From a checkpoint of a small mixture-of-experts model trained on Wikipedia.
Size: width 128, 21.9M parameters.
Experts: 48 experts in each of 19 layers, a softmax router.
Training: a variant of Adam for the experts, 240M tokens, 7322 steps.
Below are experts of layer 7 (counted from 0) of a mixture-of-experts language model. Rows are named router (the router's row for the expert), gate (a neuron's input weights, with its number), up (a neuron's input weights, with its number) and show model dimensions 0-127. Each number is 128 + 24 x the weight over its row's rms, rounded and kept within 0 to 255. Numbers have three digits each.
Before each expert's rows: "comes after" lists some tokens at least twice as common just before its tokens as in all text. This comes from a sample of Wikipedia text that the model never trained on. Tokens count by the router's weight.

# expert 4
comes after: " |", ".", " the", " and", " his", " The"
router:144138155118147088118092171096141116142140147141163115143153152162111098087136133153145124171123108100123126106148118148115117103135129103133155141125134140142091152118104149137114125153093154084097160138118152133142156117176095115169089156101113113153086136179097121169192131153159121126167148159097137166149139168122132122085115126106096114107092137151123135153140127114098114127138
gate0:093181131121129138131147135136116138148169110128155127080179195169151107145139113134152118167132134140147148136140134172154107112051127111155138156146115162126141153143110079128166128095129103159084147135120148168146143120138115105120088150118142106145118107151119150126122118121155120158099114159139086140126130112073119129080142103142124126136102122100126099117163129092147123148133
up0:103131118078142198111140133117091137195113093144146122148133165125156142096100102112131118127136090138107128159146181176099128161106146149103157120129139145121100167120146142139149119124110158154110108109158140142161131096119107130143153112085115117094119153121121152118144155106145118037156124117138135154118125107142130130137122155105089130138139126082112152121137163134147114109139
gate1:090123101123141110100129129121151121174120140092148124108172174127140148140072166162149195136142117141142167114106094117111114124144122161138132165130169139132143158114149131144115142156122140116117130144121136084151146087132154116123119131116157150128135136138121141122138109139129133097115094139123079184159106146079204112101126119133079147096141151136124103142137115076132156120109
up1:161143165073090101102103137141113107155151113169114115126112152123107147123124151113129122150124140110126137104166111132147123091163083108154137124101102119140129137102110153125107127123107118098142128132110128119074153168126147118107141099085158173122131114155142177153137182117117133144140076163128151130175126145116075120152124103125158103121155140116157177128124109124097119125193
gate2:136153101180116113112126133098153135120157121142141085125106147102127167069122140112132144139112136141115141076091136141120159107134154120126128120156165121145106121100148116140156132163167151124140121141171107138132166123136131090121126167133106078104116075111124046104136099156129144128122131100113124135118170129123147131112103140086097117152113108130175185114095133110164130137108
up2:159112094098116130139167141128097097146111099159140163125125153157106086148143111112129088149179134170170139160092089130098121158120158126150133157077119149096139106113133139117089140109136160117125131128132165150092119122129115113114174094109144142116136165132134176152125150097117093163165163142156165121150151137156098117112165119151120151112107079118105154128131157111132136119141

# expert 47
comes after: " the", " was", " United", " of", " in", " and"
router:143164147089155092105118164126134128109139143123197094182142148122101116078107143162131127180139096098123111141150148160132112116154134112110123137098155130153100165123125137119152116172129142100128112150081122119102136119177101138148084149120148135145106135166107137164184136140119140119143125130108110118152108156120130137114165103070121116130100141125121133185122144127092149131148
gate0:162148138136137156146162127117101143091133121155123162170116135100123109083078127091070082149118158116139109085107133112136115158120100145144145107149140111123134180163141071179135081163107123133110124148129101127113119132114151093099092120099143091150152123121137130135109077107141155153134143116131061107119172138132108146129155155133145136095109102122121116123128126114137119121150
up0:091186110149164146180160185110117117134130145144133162156109152122099133143110071151127158138149110118124120130178130112110110124116110112105116136112121127158150106138102136097151141125114136165099136162099119159130131119142140089135142143129115107148149114117145118165115080146114125104124125130115069140153141157113114099143138114097129131158062150125111160140116160108156124067080
gate1:153107156147133150128141116138133153113115145119145165166132133124106100133128056104152142138069126126105111077104135112119157129114161119192111142139106118112126147134139148116094135143107117108132184219174135106115112098126111068144139110138135116104155169139119134149140132140136187121134152096128125114098136134126095123129143139095095112140138131155135157101116158130125164129124
up1:116119133120122168122149115115079132126152122128112151136115157136087147114116090103099158150135123166122143143076133155148136124124082174110148118133116103118098151113153156142111125088149124126118129128087122116119118112117163136123133102124150150065157126126125127119120111137100141068156190136126125113155085156078084117130134117138134114181109141147157163154150125108080180106128
gate2:109095132106116148106135094140138099116175126134129120100134075142123109100136102119094107124099137142102149146125136124163063096165107124132142075141121128126137140119139177142166108139151128132125159113172114139134128098151118128140078137158144184172145095119078112119134155096123172130118173137136135127071161144128155139104124139145139140127111136145153129123085099107112147131179
up2:141150161124114115175111172114146107167126117143115127146129137145106131170161161184167141127108143118090131131164118148145152133120140121143147170145104203122126110173100098153066183084108131102112127087113132146149130171111124168153122143111126134142103136146115136159135087147156121110145148167126115159146121117103106112115140157122103112128091157121142138141120143105142155133116

# expert 45
comes after: " ", "1", "2", "–", "===", " $"
router:144133160123142088126092172094141122139128142140166116140163153158107101088139138158147128164131096093123130108154115142109103099135127102142163138128127135131088152125106139143117125157097147086095153149114145127140157126171099119169088156087108122146089148177099121167177131142163132115165140159089133165154130156112139116084138133100094117101093133154136136163132127125095129141141
gate0:091150146150137131133109157138156113118132154160144155162145095158076167089129108136084094151118122124129104099091142110104096104176180159133157151108150168106088119149118140160149119140128161125091141132127100183130140111145139115119141120150109104158119123166106104136151160115138152115142156121120129127146094190123130113116166113107122112109150129119146143164193128095131130128129
up0:151145133121137106127146103102128104165147114120109132108147128094118123130131095107180132138135154123119112087111120116132075124158144158165090149129134077130127124141129108116167095090138102112178128129138152138143082144124104118145172163148114104123086132161128153108144115128136102132139091109146110148127102094054129118139154118120140135151136190086082152149109182128107109126115
gate1:141086095122142080123105115092132092105117147124145151139133144141161130135087116181119165148119087081132137052165142127118132093140121143142153122147122122141117127124116121136136160159114131095127077134088115108129129162131140062113127106131116106122144083125143103132146122142133117102135112122127128174103119093130101150113186129153098128093083110125121107136099106086123087108121
up1:110100136109094128179083101120144095113109106158109149124127112103118110129115113159103144106128147080158123119166122070117137142084121106120126150124092120095130149166156140146105170124132139119133111175124109099139111127100101142161142115111144139166134126113129141126156072112154114128147126130096154153188139113097158091140147164124126111128115172130115164107127103087129174109087
gate2:120154138111143116138094153101128119114117088104171117131155156161183118103143085123106118111088156062131102114117132122141110141144146126118136149105118134136091149104122165125128141158111086124111139169105116119150138134140140101131153183114121078135141124113099123108140069138120068125093085126136122119156099108114149085126140122147091123101111118127098106129182123123165117084125
up2:128139139121133132133125126094121120118086097140167142132123123137129141099135083120115114121168095086095136132116124116133113152122115092141122124098114160138079156094134132150095126099154181118092139183137130126150121166146151134111150188124130090160114180143091136106132059130166129157117109112129131156102151106149105142159143121095099146104107111100130126079156148155166127111121

# expert 1
comes after: "1", "9", "0", "2", "8", "7"
router:150146159133114068123110172112123143141137128161142105126151158151110097055140158143152142157111093103150116139131134157127112108149119108153180137139101133129074154119112138147132119129093168109098131144090147130170149113177122098139117132060097122142101120176116123143177117166159152111140123149099120146127121160131154104110131149122109128129110152153093150156152127113119139142114
gate0:147146131080123145140170124112104128154169113105123126149126151103095147096123097111112114159135086128119123064108125116111155115095150166066112087086129137155204123128144094140119123139126109130113115112127119091084132129092113115132143115151104163150132174118117108138117090157117162110133172117115104114098176108106124148142112127119100136137115108083168122121129118138126150155124
up0:129138129133122082124103128114107078122117118179128126117132147153160105157141179153097121137143137120104142132120140145189134096144066112118143190119154100165137145142149122140126138140129106118141157112190104152110127094147126143127111127102151117081130136123128160122113154122159076123126106136159138142126095158166095112130143157126103106132104103099112158137131098128069156086138
gate1:093137126119141106100105069121142144107136093097131119152102159103095101068116122078139142102102152091154121147142120132101158162141163136132134116129115088088104167130159129126145138141137129136157121145167126140077134150118131128115116127140086107138134106127123095118112086164114133119140164110096170146071116092172135169112124140151140144131136148078102155112148129121112136091111
up1:136118136120157086127139071125125115094144108095140160135114116116082080068097088109070160085123153119133131114130113109119127148131125144099098100148113126131130134130171170111130135139162089116128151138129085136076123145118150120136097132170120093117155145105137090086108120131121119172115141134123156130109084139122135144163130121129137127100109127126133185134100071155126157115118
gate2:155154126106117093128120132167117137141130121152145122159146172096135117083135181094110128131119131120156124176125126120166158140123102171128153126140100155101117178081124071135143138154102162097145136143091121125116127118137106145118113136069099134077107136143136097088148107171139108109151116114115113125128120155158106101136123156130140128139130082127104173126129144151061148104128
up2:163164104137120087152140111144125130115133095140160079159134182141090105109118147104083136105128158127155136140127134134147158149107078174120161116113095126093130174107167083095105141136150154103123133172079085114148124115127125133134091143089101119106108099129126126128115102145144135095161145124102127127127092091131122107117132142126141150115118077132079145128130115137087101104139

# expert 24
comes after: "\n", "|", ")", " Born", "In", " MF"
router:134120165131140102153114144115147146130144181119145148149156148164078128066121135146122127138129110140142132114155106139137109130125135123133147147134102149132071147128098123151128129211114140067128171155129141140160152114189124138173100192112104113144097146156123107158151120141150136120142101160087113142136122134114111136088132121087104132108105142148111118130144146108108140157150
gate0:110122113116107122155088105128120111126101057145127111098124112093146128099115123135191103108111128087117117104129131159119119147137140142079082170126165136146151104118114102127115172118133098100141138125136100097114109154048117136102132117099163139119124084112127119164118122145112158101135120105150137129161083108119111103136114139064118110153109156147099112125104110111132152129161
up0:109145114133113116113117111119119136122139125165145088115138083099094147103105109124155084177128119111132118126119102144107121108150185146085085142150095167170147073130094140139145186179139120101115133168138150089096095091122126133108162093104105116125126137132114106139139112118146126146127123144145115115175118113137092093110153084090111123147094129108130113111104150139144153119098
gate1:128085147129138151119138130096108106147117156165131147115126103131116116091094163100112087139093094141118140145140176144141131150122127135151167112092173096111100127134125124098153133183138121156136145183150077127124129162171172142137114150152109099148137198120146112137130113137119123130111138130127126133117108130108158144125117181167134139049144091111143114121147113122121120153149
up1:147114158123077136104118159114125119125123147080145104138113088129116092102133152118106147129101080144149112124144161129142151121125133091114114130107108120116085142119210149121147118138087129164133078135098188101135137139152152105106122123137130146135095146143117147123132119110156139144131170176120105094113152143147101130091128142166119128122153154067149140148117118095166115112085
gate2:120125128101109104138113122134126165086156121147154088125145082097141133129137136118173093120118132125139129125130112134086087138121164144094100136160127090147162126128139150112176139133127101076077109161125091111107101166126133107146106108124098079173108143120071118150153116154124143105136146142137126086119162121150112127121144153120089136126139120053089106128165126115128111154141
up2:108146120150128128144145116136117142108082168175130135152161139096115153161154125135148122129114098157113139128159173157117130135100136127128110179084133131167108131111134092124151128210122129155080151146153100162110114142171182129106093088107107126123137132132116128092140139163148140116134144094137101135078097124144127185146133153123126168134132141096105111135136126141145136126084

# expert 43
comes after: "1", "0", "9", "2", "5", "8"
router:148129160124140085126090172099148120146130153146161120141163149161101099086137135158148128171124098094120118115147115145113108110124126099133164140128137143136089154129103152136120117156100157087102152140108145133135161119174098120164091154094098111150088141175098126161173146141166133118163135157094134165158128163113133107090114139103090124106090130147127135172143128126107136138138
gate0:126153140104099092140091084121136140159105115145147132158126129132090102088124129101099071101150125140160095126120130141088110141179168101097156110139081130107088164121120139160122127160127119141106153151117105148124132157115170135177119130129172135118091075114095097134147099159101107140133195138148138125123148134128119137115136142154139108130141146135108104181117150126111158112119
up0:173125131146150139091121118189108095138109159155157086139132125146130125145085160176165108139125163141115123142107127146111133151101154181103114124148129150151127071085172170118112151116135106153162098131139119149150139084114110126143131153152106099134146138101087094126129123146115120178106130161101102125114113100122178124120136141117116132127171147168118127129135118105087126093127
gate1:130109123145106111115169135132080173150156174158141153088133148149110123085161125131127062126146091143119089138118130137152133138125142131084129120193134168121099133101148145130160114117137110123103105138112118077117102120134127139089128114143135088121137133126108098132152114174105131096130158127146155135164104124119115081106103112149139129114135167097111129126092084153154084168126
up1:165128139080133113091145090120097139126127100108111094125101089126140155069139095160173141147176148134126132115141151125093100126099155181097115112126127118123147151132146152135103159145145146149084125119159151122131136088145134093148118122141120184155118132134152090148119169103087115146093103145127157121172109175109081166129149107116123131140129112151148111154152141106113128143118
gate2:058149103097099152125126145122101135124115160103112136121165143124115137119124110119144117141121122158113156109137120128130117098116145108161149175143145154139084142173093158134130136108134097132107166146164151231107093134136136111127147094141111101130134142137139138123128150116091121153117080128166146144114123143148122130122107136098068153109114144172120079126129154129119169140155
up2:147160128139140146113119116114118137140097139170105076119080123101107120155111115137135169105124177141158143129102115152108132141143120155166114148124066120086130188127122152158139144101144138145105127124138144135145136134128163096127127154161124181144086105144103123091131100148109160111126129091129158154070075139115173155132101126152157140142150091123121115121082110126141113134103

# expert 2
comes after: " the", " to", " a", " and", " of", " for"
router:108141166100143120148089154123126128128160113130179156183149166134085142101109102157136116137115130099106105097142126135118097111125130100141137175120137132138099107107137121113107116205128139079093143139085115132125138145140139089143103137140131119155109157148097145184175159117139153103193122146117126145140105135111107138101165143099131125142091116153107133164115147125095143117131
gate0:142110140088111087143109133109108102130165111133150148153137113127118130161101165100109148130103163131111120142133161096139130129131157092084162188113153137118139135140170121170119100155151129139104092115137120145099078146131141114123140037136156151110109145128134133127125098126124160120168144104150079126111112116112118131111144170131124140121108152136094131156122099113115179072140
up0:148157126117139151107137126126158185128155117121096112116136151123146134089108112110136118122117145115148136133125145114078145136152123178171096112130149113124124118152111136083142156128104096111151145107159145136154150149121107130135138171138079083121129145139154147097131154104157095111066086157100173104129158105138130136134095105147146139155177082144106126116137127151168127098068
gate1:120157143088125124163123143122143141096148099100111136103120106102124131122127104112098125099118125108116155100109106084164148107148140136126142134104188144103140101074127131144171097147099119137116137168089120155158114141132131102123121121098140161120115127146137083139158126150136113100170087114102164110140162156107084088130165148097122127121176088075147107153090146146139119106154
up1:131132102186121140138110146124130114160084164140122124121141130151112124146116159171136146126109138162153132125116138109085137146110106134099112155131082110128115155154112138137098149121129146085158116110158146129109124146140141126139136125116109105091115137123111169125111127131137159156063121156142121165122069062140158167127105096171115126143088155152084126081146097104102143136081
gate2:119139147098110164114121131158117124118144126113162151157134102108078133052104117107134093143112149115111114103158117135121108091073179090166130126115125111155090132121137096135152114178114136139121116125140085149137121153103152134119137143187141129171117132129117131133134143085140130127149114161148112119087112190139101155096108149126162158151120123110169100113118151086142139139120
up2:161141116131154115123128136120156109133114135132076129092116149148129137171155148127133160120156114133132145144126121120081170173174090156074114085146150114091132136154098163132102154108136117141143128095115137102128159103158109129137108141104099116112177109128200109124137113124115138127108102112078143118157158070136132109127137114120108112105166120126071128138133121173096118102122

# expert 15
comes after: "-", ":", "°", ")", "″", "5"
router:126123162138122095142096154112166119137125141143145130139150125163125099086134161140154129134094125123142106113117107133101126126134139101085143144156138122124106158141094135160138145153127130093085117134135085128136147097163122116150125167094114086117108166165098132169188134161137165123128119120131120136167123135115144091110149150083061131078067120143117158106122092089103129143139
gate0:145120136169122123148135139124146117091100107175134139133146139155142108096103112143158082137094137137169116115139086115113120184103157110126152122197119101091157171151146128141138155127139107145155128123136117138123126109084136181164130103120129104125120136109090116148144140126108119120146093103120159146165077110096174090112107149122090122113112185144120109089113127140152125102138
up0:105145149125144116143138090123139140160134149112153131130077131135128132144115152149129133130112161137128059089133143122109101129173139162170129119114103155105127133134134125120122070146126134100159125160141141147116139126144133122152139149119067154104152138156146160109124074156138102149131113127117069135116140141207124126165129129093148095151119096120138160163158069118144143159113
gate1:090177125145122106133146175156120120160103110186133111108132141091127122128146135156117091139152153144171106131117143128085168134093135135072151159131156166138120136162091163144157127119145115124110124109145124157111147094144093125153118098094132124127142163116152168138138143114112145128125166129081113113195096147130115100159131159139077116111149127128102158122138142102111093133130
up1:114167132117155121119108165145082144139129119164124090124123174071153126100116104150112099138107153111141096109081159128100180108098111124101119173119098135113112134099115114147134129125135103136149077075137099129096107133098096116126147103129167127099128086115161149118124167139108154096138120142083151071143071147106115161134141133103146129141107135125111114135138150123142119133108
gate2:161126107159086171165181143135113138096084097129136147151128175121122133126129050111085077125116123099138124092103124145130162146104125108127158101147146074134129156126163127130151125115081134176104118155079133115118111143099102094150152108104127120117106114111141130111123098180110133122155130123100124141151080129119150105161134146100133118142123134137142127152148095136155131142121
up2:094113136138122114106113134126094130131148110146110088112140144144131120115137104155144140112144147138104123121137155071180120107127121096174099131129163180138136106123138092149131134140184152145134123105165073161109137109188154124092107110145170111098106145140115150163141143097151122129136141115172132104137145139169073090107119119128101133150091160140137174108147157150131108117105

# expert 10
comes after: "\n", "|", " |", "-", "==", ";"
router:132118141142147128131103154116144103125125129142172155142146138162115115086129132131139134153102118107130115105160094162098142120160145108124152128144123141135125141137084131148153128180131128073129191141155144155108147144151102140176095152095136119142092162158104127182157138148148158139157116121121134201139131143105165135078147118102109115076086147123143122141141128112116153149172
gate0:135105119128092122128096108099104132090123116139152127134128196087117105121129115097185102122133104108138100147156132134148128109125173118094129145112110070115106136127163117180148132110129122120115091120086113138113107160098110132155168095106128134081139129134116133143143123148108131092167097130130111145151126109070115151117164158065127134112140132148108141162128153129120173175142
up0:126132139125147154124102168128117123196122096156120187098139151146148161130163158148104112159139091151132120089148120110112116152129130126150129162111169144136173135126141184110097123125167096144112152142138105149117127107143112115113126176164143147128135089127154144153142113153119126161105153122103175111092090133134163117129114122160142116170119102121153151108097097102095101168139
gate1:118128103111147128143099172102162096144100117140136116122136147148155097185156128120103147163120118105127128121125165143147114156104151144085160150140130137144146106110149139187116159145081145098140092165118147174143115112105088137123162110101103133141129076119161101120134101118128114120123171158097127152138125133151170120096118119173165098106094095132065137129149130123128123103124
up1:081126110132079104122116123127157131118121086159138158119148102120148128151155132146111108140131107115092119102137132165105148159145152157114107164124103081142154098101139133142136103115119152072138128096142158144111108131091153125094129122153142131126081142114134146141118077145135203120128181125156115160125120117134156180124123143139159168116117132111109054160141127116141146152126
gate2:144093113162135156094152150148172119115087067144140166126099112166121150126094103150110117163121114128123111129159149115124101140179135171118172118141151134115164132136092098129163133167125134122153125142114164105161122155135116120148116137111131083174094165141120129138153092096115143111150137093103114154104103137102122122110119128132125126098103124171199110120139146087138123130156
up2:115095119122119130094112147141176125123122117106125146106128119168163148098093115139100079138076154141105128126142154102105093124124172141105135099166120144131150191153141112077180149179117137145099149153118139115134116132137166090121144156123145079153125174130111180150145097107147114131120112137142166156146134153099118157113117124125112138102126158110173152158142136107130121145138

# expert 23
comes after: ",", " the", " in", " and", " a", " was"
router:147137157115147082119093172097141123140134150142169125142159143174106097080130131154149130172123095100119119116151115149106105097142135104128161136132137129126090156122107144137111133156103142088094152140120143131135159122166102113165090160089106115151086139174098123161182138145162130125169142162093142164150141160123137121083137134102100117111095138150126139158146123118092117139135
gate0:163170138107156137169127163141125094121100128154145143152122179132137120115111107117149098132136146088122118111135092167080147163118142135130103092168133131096139115106133129097106160130124128078137148157130094119106133145123112170142138118114109161111124150109096083157139108128182119193156132158137104136143094153106135147098140119120121132116115174123160114121175135131134115129194
up0:176189121183138108150137138090126160095091137124147149149154121161116116111107179107152149092130128154149127111158109133152159166143131088134158110136157126155135136101108075125159120128133163108128140126144097126088137117164137165170151145135153123083136110118128126130126140149110128077147126124113101101128134149128097145082134162143117157136098072146120094147128113153110152106119
gate1:110129098164160123141164136131144114162133148154107107148124161134107166101096122178129155114119108137113128114142096081091176098114127130092094128083140155127114154147156161156101106103071107140118086148122141139147092103140127150106136146099071137139139104128122120184135098141076157106105129173137130132110124113139103112133125157122088135121157148085114138116145098134104113130150
up1:165122155132148123096154116100081143102139119152161124114124167138105140113143108119154098143133141146150165160100130172179076179160145181186117129111127085116160139069131093122141147113128149128119154121112131128126125135148100123142138118145115111127124131156149147084134119126129083176133136140122131090156142134158084139109152088144109112121100110146126144162106098131146099133094
gate2:130113131100163118118116096158127118084104111132180117145144113164078120152115115101159116109161130123094089125158097081193095142118155109143140120103123154144114124144112149140132102128113145115134147177109141113124142150145116114139113114105122082163107100137102126161163124137138116134168123174152082133099160123111106141141155135110156093147147125156097108143095154144084078118125
up2:155150129102092134107181093125133139097143107124134111116098078100163106096073118093157150108088114144116133149095114186118086175135121141140155105180131136135139132144144099147105103106134138145124110127166119086141129115076125154117107144109151153141088097144123128150114119117116123075154111136136191149153116133149110159156120131136131111096138160121135153103108126113107143115112

# expert 3
comes after: "\n", " |", ".", "==", ")", " ="
router:136129138145148084127094146096161109127120142150143154161141135135089113099096140153137150141123105127120129126177098168116097086141131124148181123152123135136072156103093167147143106180108152099118141125131141136169140127152120119166118131133113096159111128162047135176182142140148151115147142126128136151148128158096144112108139109127090123131112143162148152151111134121091143121134
gate0:172156151133143190150102120151161145110142138131124098098127121126164145127107167104140077129105136128124140132075146122121106107109126098108102127134126095115160080115134127107128161100125056128078147142145103136130131106123127157108109134120089119109121165146129123141127152169164125105147098095106120117155144132154118077135098146094111150116086112163127148085135132160092138166146
up0:120155108131099105067107148125118130185107105131124144116131133105162051149122155101110116121150070125162119152119114117134154139127095125075105141122138137125158095109166138140143154091120150146114081158118141084122107114103130125137149119134160129119110147128122101113108176065158128160138146114127157102111132133145125090128143138133114131129112148084125174133127085099151113094124
gate1:119132142106135112102167109123110098140110078126103121117127130132114143137111094094127173115101134125094121112179146117156122131124124113148126123150199143143184114134161090146132105148155096136102142162085129151159134170116143119106075132102166164165119159149117140163131103096136133138130133142111159176094125175104161117108132137111155111137109132078136103151141116148090138120136
up1:144114156138178137129173111127135099110117169107120142143118120122121167101067109063110136109080144132085133100094126180114112141155124123150155102157158150124108197119114093108107119134147122090135168110145097150129144125132114149149112117134135122189130142117118161105129148133133145112134100072134111171139094148110127115114145172123129134162109135120151109111127127109139150144156
gate2:127162126137141140179135122175133116081167144119106150155121125142122117146115151143129131105154170127136111124196117187114149129139134146118178150110107158163141091149089166140134139146123085098129128132154132173085134144155078117118125125131130132078139169113120119180132174134127136136116118143123110127117141103143139123079129107133137125105111146116128154154150157128107125132201
up2:113189113171160174148128133199124132109166147136112134131118121125129137173094162129112148126141157126158114150197111155119160116142105146121168153115134146132154092121059160126135143115149105104143099126153133152100124118145104156117134120137072120096153157112133119158122159135145148152123130107126116118128147127172164102114097109133136120110128105117126174130127117126105161106169

# expert 17
comes after: " of", " in", "'", " to", " for", " with"
router:147134144124155131129090151119111128165160161117166125179141185190124116100144154133144143139118091108140107137158080155136124085114137097140144120114119125152130147132135121143124130153099149107129145140103167141135157103161109114166083149110107123149091106153085130130147134149134129152205122157127108193153130136111117124107179150121106127130134118140114137160105165141096120145123
gate0:115135133113115135149108077110121107105150138149125065158147169116144170112099089129112127133104169092095104101106093128109094098122170136171125111118086164142138213140135103154137135150135087126168163143151117124124132134142143104126118142148101149146181130136138155128127145104112106130148126104142112164156123123121122162090123136125142136166130148130120117116111143103127123151065
up0:102128111128142140120061067118112155126185151093116110112136165120107132129107121151115130152128098114127117110128117114134099124125130197180117130102151129114104160080097132095142086125140135110129117127135124119099139103135133092164125126142098151144146079124139158135135165091087124143158130117137128128186102129054132138108126127136100128150148138127099128126086168119102145122135
gate1:124078123106154126167112104149112086132097141125124101128121165133098114142110171157099086114137158131141105117121075103171120121136113121103142084157151144132127200092103120160150095130138141127154148119113128105080118112142117098159106110121125141114171139129119140131139129061110145144151138133123120128202130125109100101154149125117109130124124123124142156143109142161135140099185
up1:139116108141152114158185110146116095137123151123100099122129138138125113164145179142134154086137117145150120108127127106145132119135065095101129102148169151138143094133123141126146099101138127114113150135102049119120109140088089129169125108079147155128140095155157143158120144147097124104129119148151146112135167117129120095150143075096095114134113099183131170134120108154137137116149
gate2:158116123119144140104127108120130148122148150124123102113137150131116134089158084149157122145125090137126104154134136189139122166166162147136156094154112123112119082099133178066113137120120158121124124134166097127169142112121099096151162142163128088111137087125138108151147087155098123087119122141083165149129139123135120138135111139088114113145143150172100091112151156144125115152180
up2:100168173118122110092138172166137083149132099118156086142132147106121138138157136125169163129110141117141130101104143098113146134129144142127124096143184178112137089145147113177117134140122079158148147132129150113153144115136109125127147171143115149138132149155137081129127157096133137179132138136089155080120115148146160110086144131150136122084146104153172110102137112102148137096114

# expert 25
comes after: " ", "1", "2", " (", "0", "9"
router:139111154118120087121093142088131124115136139123134121125168135146109129072142118169137137165120110078125131093139133154116112116159154124139188147127101140146077149141077149157120116134085149086134150119122148133153149123145107100135095122083113129145113133167112118138183142134153162110148100142117132169143107144102136136079130142082111122134116160161123102147147161127133140179170
gate0:086097135093123109070123100120126160121067138146119157134115125130095108126086126092132134115160131114146108143149125127134124154148147107137079097091186138123160089122158146135179080126138108149127122139160110105103127154135140122119138112113165086154130108153122073142125134101135116176151138148135153144126144171155125120111140145106115106107171152091170123145155159115141134122154
up0:128114113129130119153110142150119147124108137099137103113147120137102101101122133137121104138195123125148131126144101126115127144080135143101076138179125166170137113094049163096087131137152126099136193128146103153151119138133115149150109125154116105150113133140141134127123071155100107135120111116106133135141102116094134119125114106062156118105125120195160125107103102156142124136129
gate1:090102132146132153073153151091125102120072132123144129128145104119111126132123145176129141149184111114111148113131134124156101112107120116135115120182176123152137131163139169152095141125101104147116067110085107088125128127125103099138124106134169135162111133136107138141140167061136135130162156147124166145160157130106101133075160139114124136123151129099154106133137125096128124148154
up1:130138144136142145146140107125112088138123155131125104125128095154063131127062083160119175140113107122090140093111135112100069112128163132175135162168156117138125121165118149145102133116146090105128101151119095134134141149154108165106099115171149142124132113114139118152147139068151120127124082114131157158138122147099114162111127118159158136115127140098120104148171157092122150139116
gate2:123150105117101138118120144149155135083151169158157091159133147098101113124100157135123121134080120147144115140108111140115145152134132137121156147113127115127080168123126144105137138151149122100108140133137083121079112129141151134152150130146143130153125162117090124125134087190078106144137104135139118126119104118103098138115134132082130155057109151143082155109074140157101080122087
up2:109115112116121140148124163156123105144106147148133140112146152138117135176114132145199144179139095151136173140163117119118095102114119103108155081099184122169140133139158073143084121129099150128090140110155160111151120083149146151148135110117110169105138110161137096116140147161121129165129153160136123098153140138118098130148134142184117153155149118106117155114140111132095122109120

# expert 35
comes after: " ", "1", "2", ".", "0", "–"
router:145144162123144085111073182119119102131133121163137111114150151157113105071130148159151112169129112071134118113137135133120112096138136112138169130131154151152099134131084129158131115125107118103091168126113123143147148111157098101145089125054104126133126136186132144154182137149157125134134114152084133132155132170124139106112132147105104125119115123150121145153166106144100136155141
gate0:103131109134110145106101163104130127133142086117112134096141084103133157162098102108103133120110127135155134123139120125108131151154107153116122062205153129107088138107101181112112113130154132121138163148110107151119125106147092152116122121070086117125115163140115116136127107107116163145110131084161154142104116153122175124158111122097117127117127100152128192103139091099129128137156
up0:136128121135117112135146131112153133139104147125160143140138152159104140116123119120128086162114099107119131135108107141102169141150100140051127126150117158125155138144087152101171136128111155116142153151118083091140122127098135130138145138084112114165112180157128107171146089119082188105109144097107147136165084165118155125107117135133107105089127100146173128122118083117116117113167
gate1:142137110105147061132066115136113125121111148146128133111155129142132076124074153131156157121145123108139153120150132125124152101110125117103145146138175129165109134116122078129118163118142119113116092097138128134106129092149117128115152107074064107122145095137162171112154116147135128098133072098135126113145127141168121105137138144118162137111143079071132139126138128138111149112079
up1:150131129118144114120087121139116078094110151144132123118136146156114116140079168121107082143164121113153127101131136134127165126089120120096154137117198129161108110128159112116132140140176109147126141148148109119077146075159128097129092129093115089085140116148126126115120134118129147090106096141102094110133124157133132131134140148114126142104104086079111111136180114159069145136148
gate2:137095105103097101130145122091123167139118148123147135125163078126125099117116083112167170112139106125123127163152129170139122136085124077161133136123120084145091145117125119102119128126094147099168122134138164125140128166160139130142138139157107109187106081123123149101121140112137125144145101166138137151109156126142150163132116125149142145136125162058117120133096150096146080120080
up2:137101138138123159124156113107138138118099139118127138134119120122098161103140101146099138127154109148101135151145133144116114126108133110170112128152109113126156128144192162099108159134153121123153191186156116105150146179138159144146087131176166108142118122114110073155128104169133122088139131131133104144124109115089129149099148102149190153097121161146145076127147140120106100150144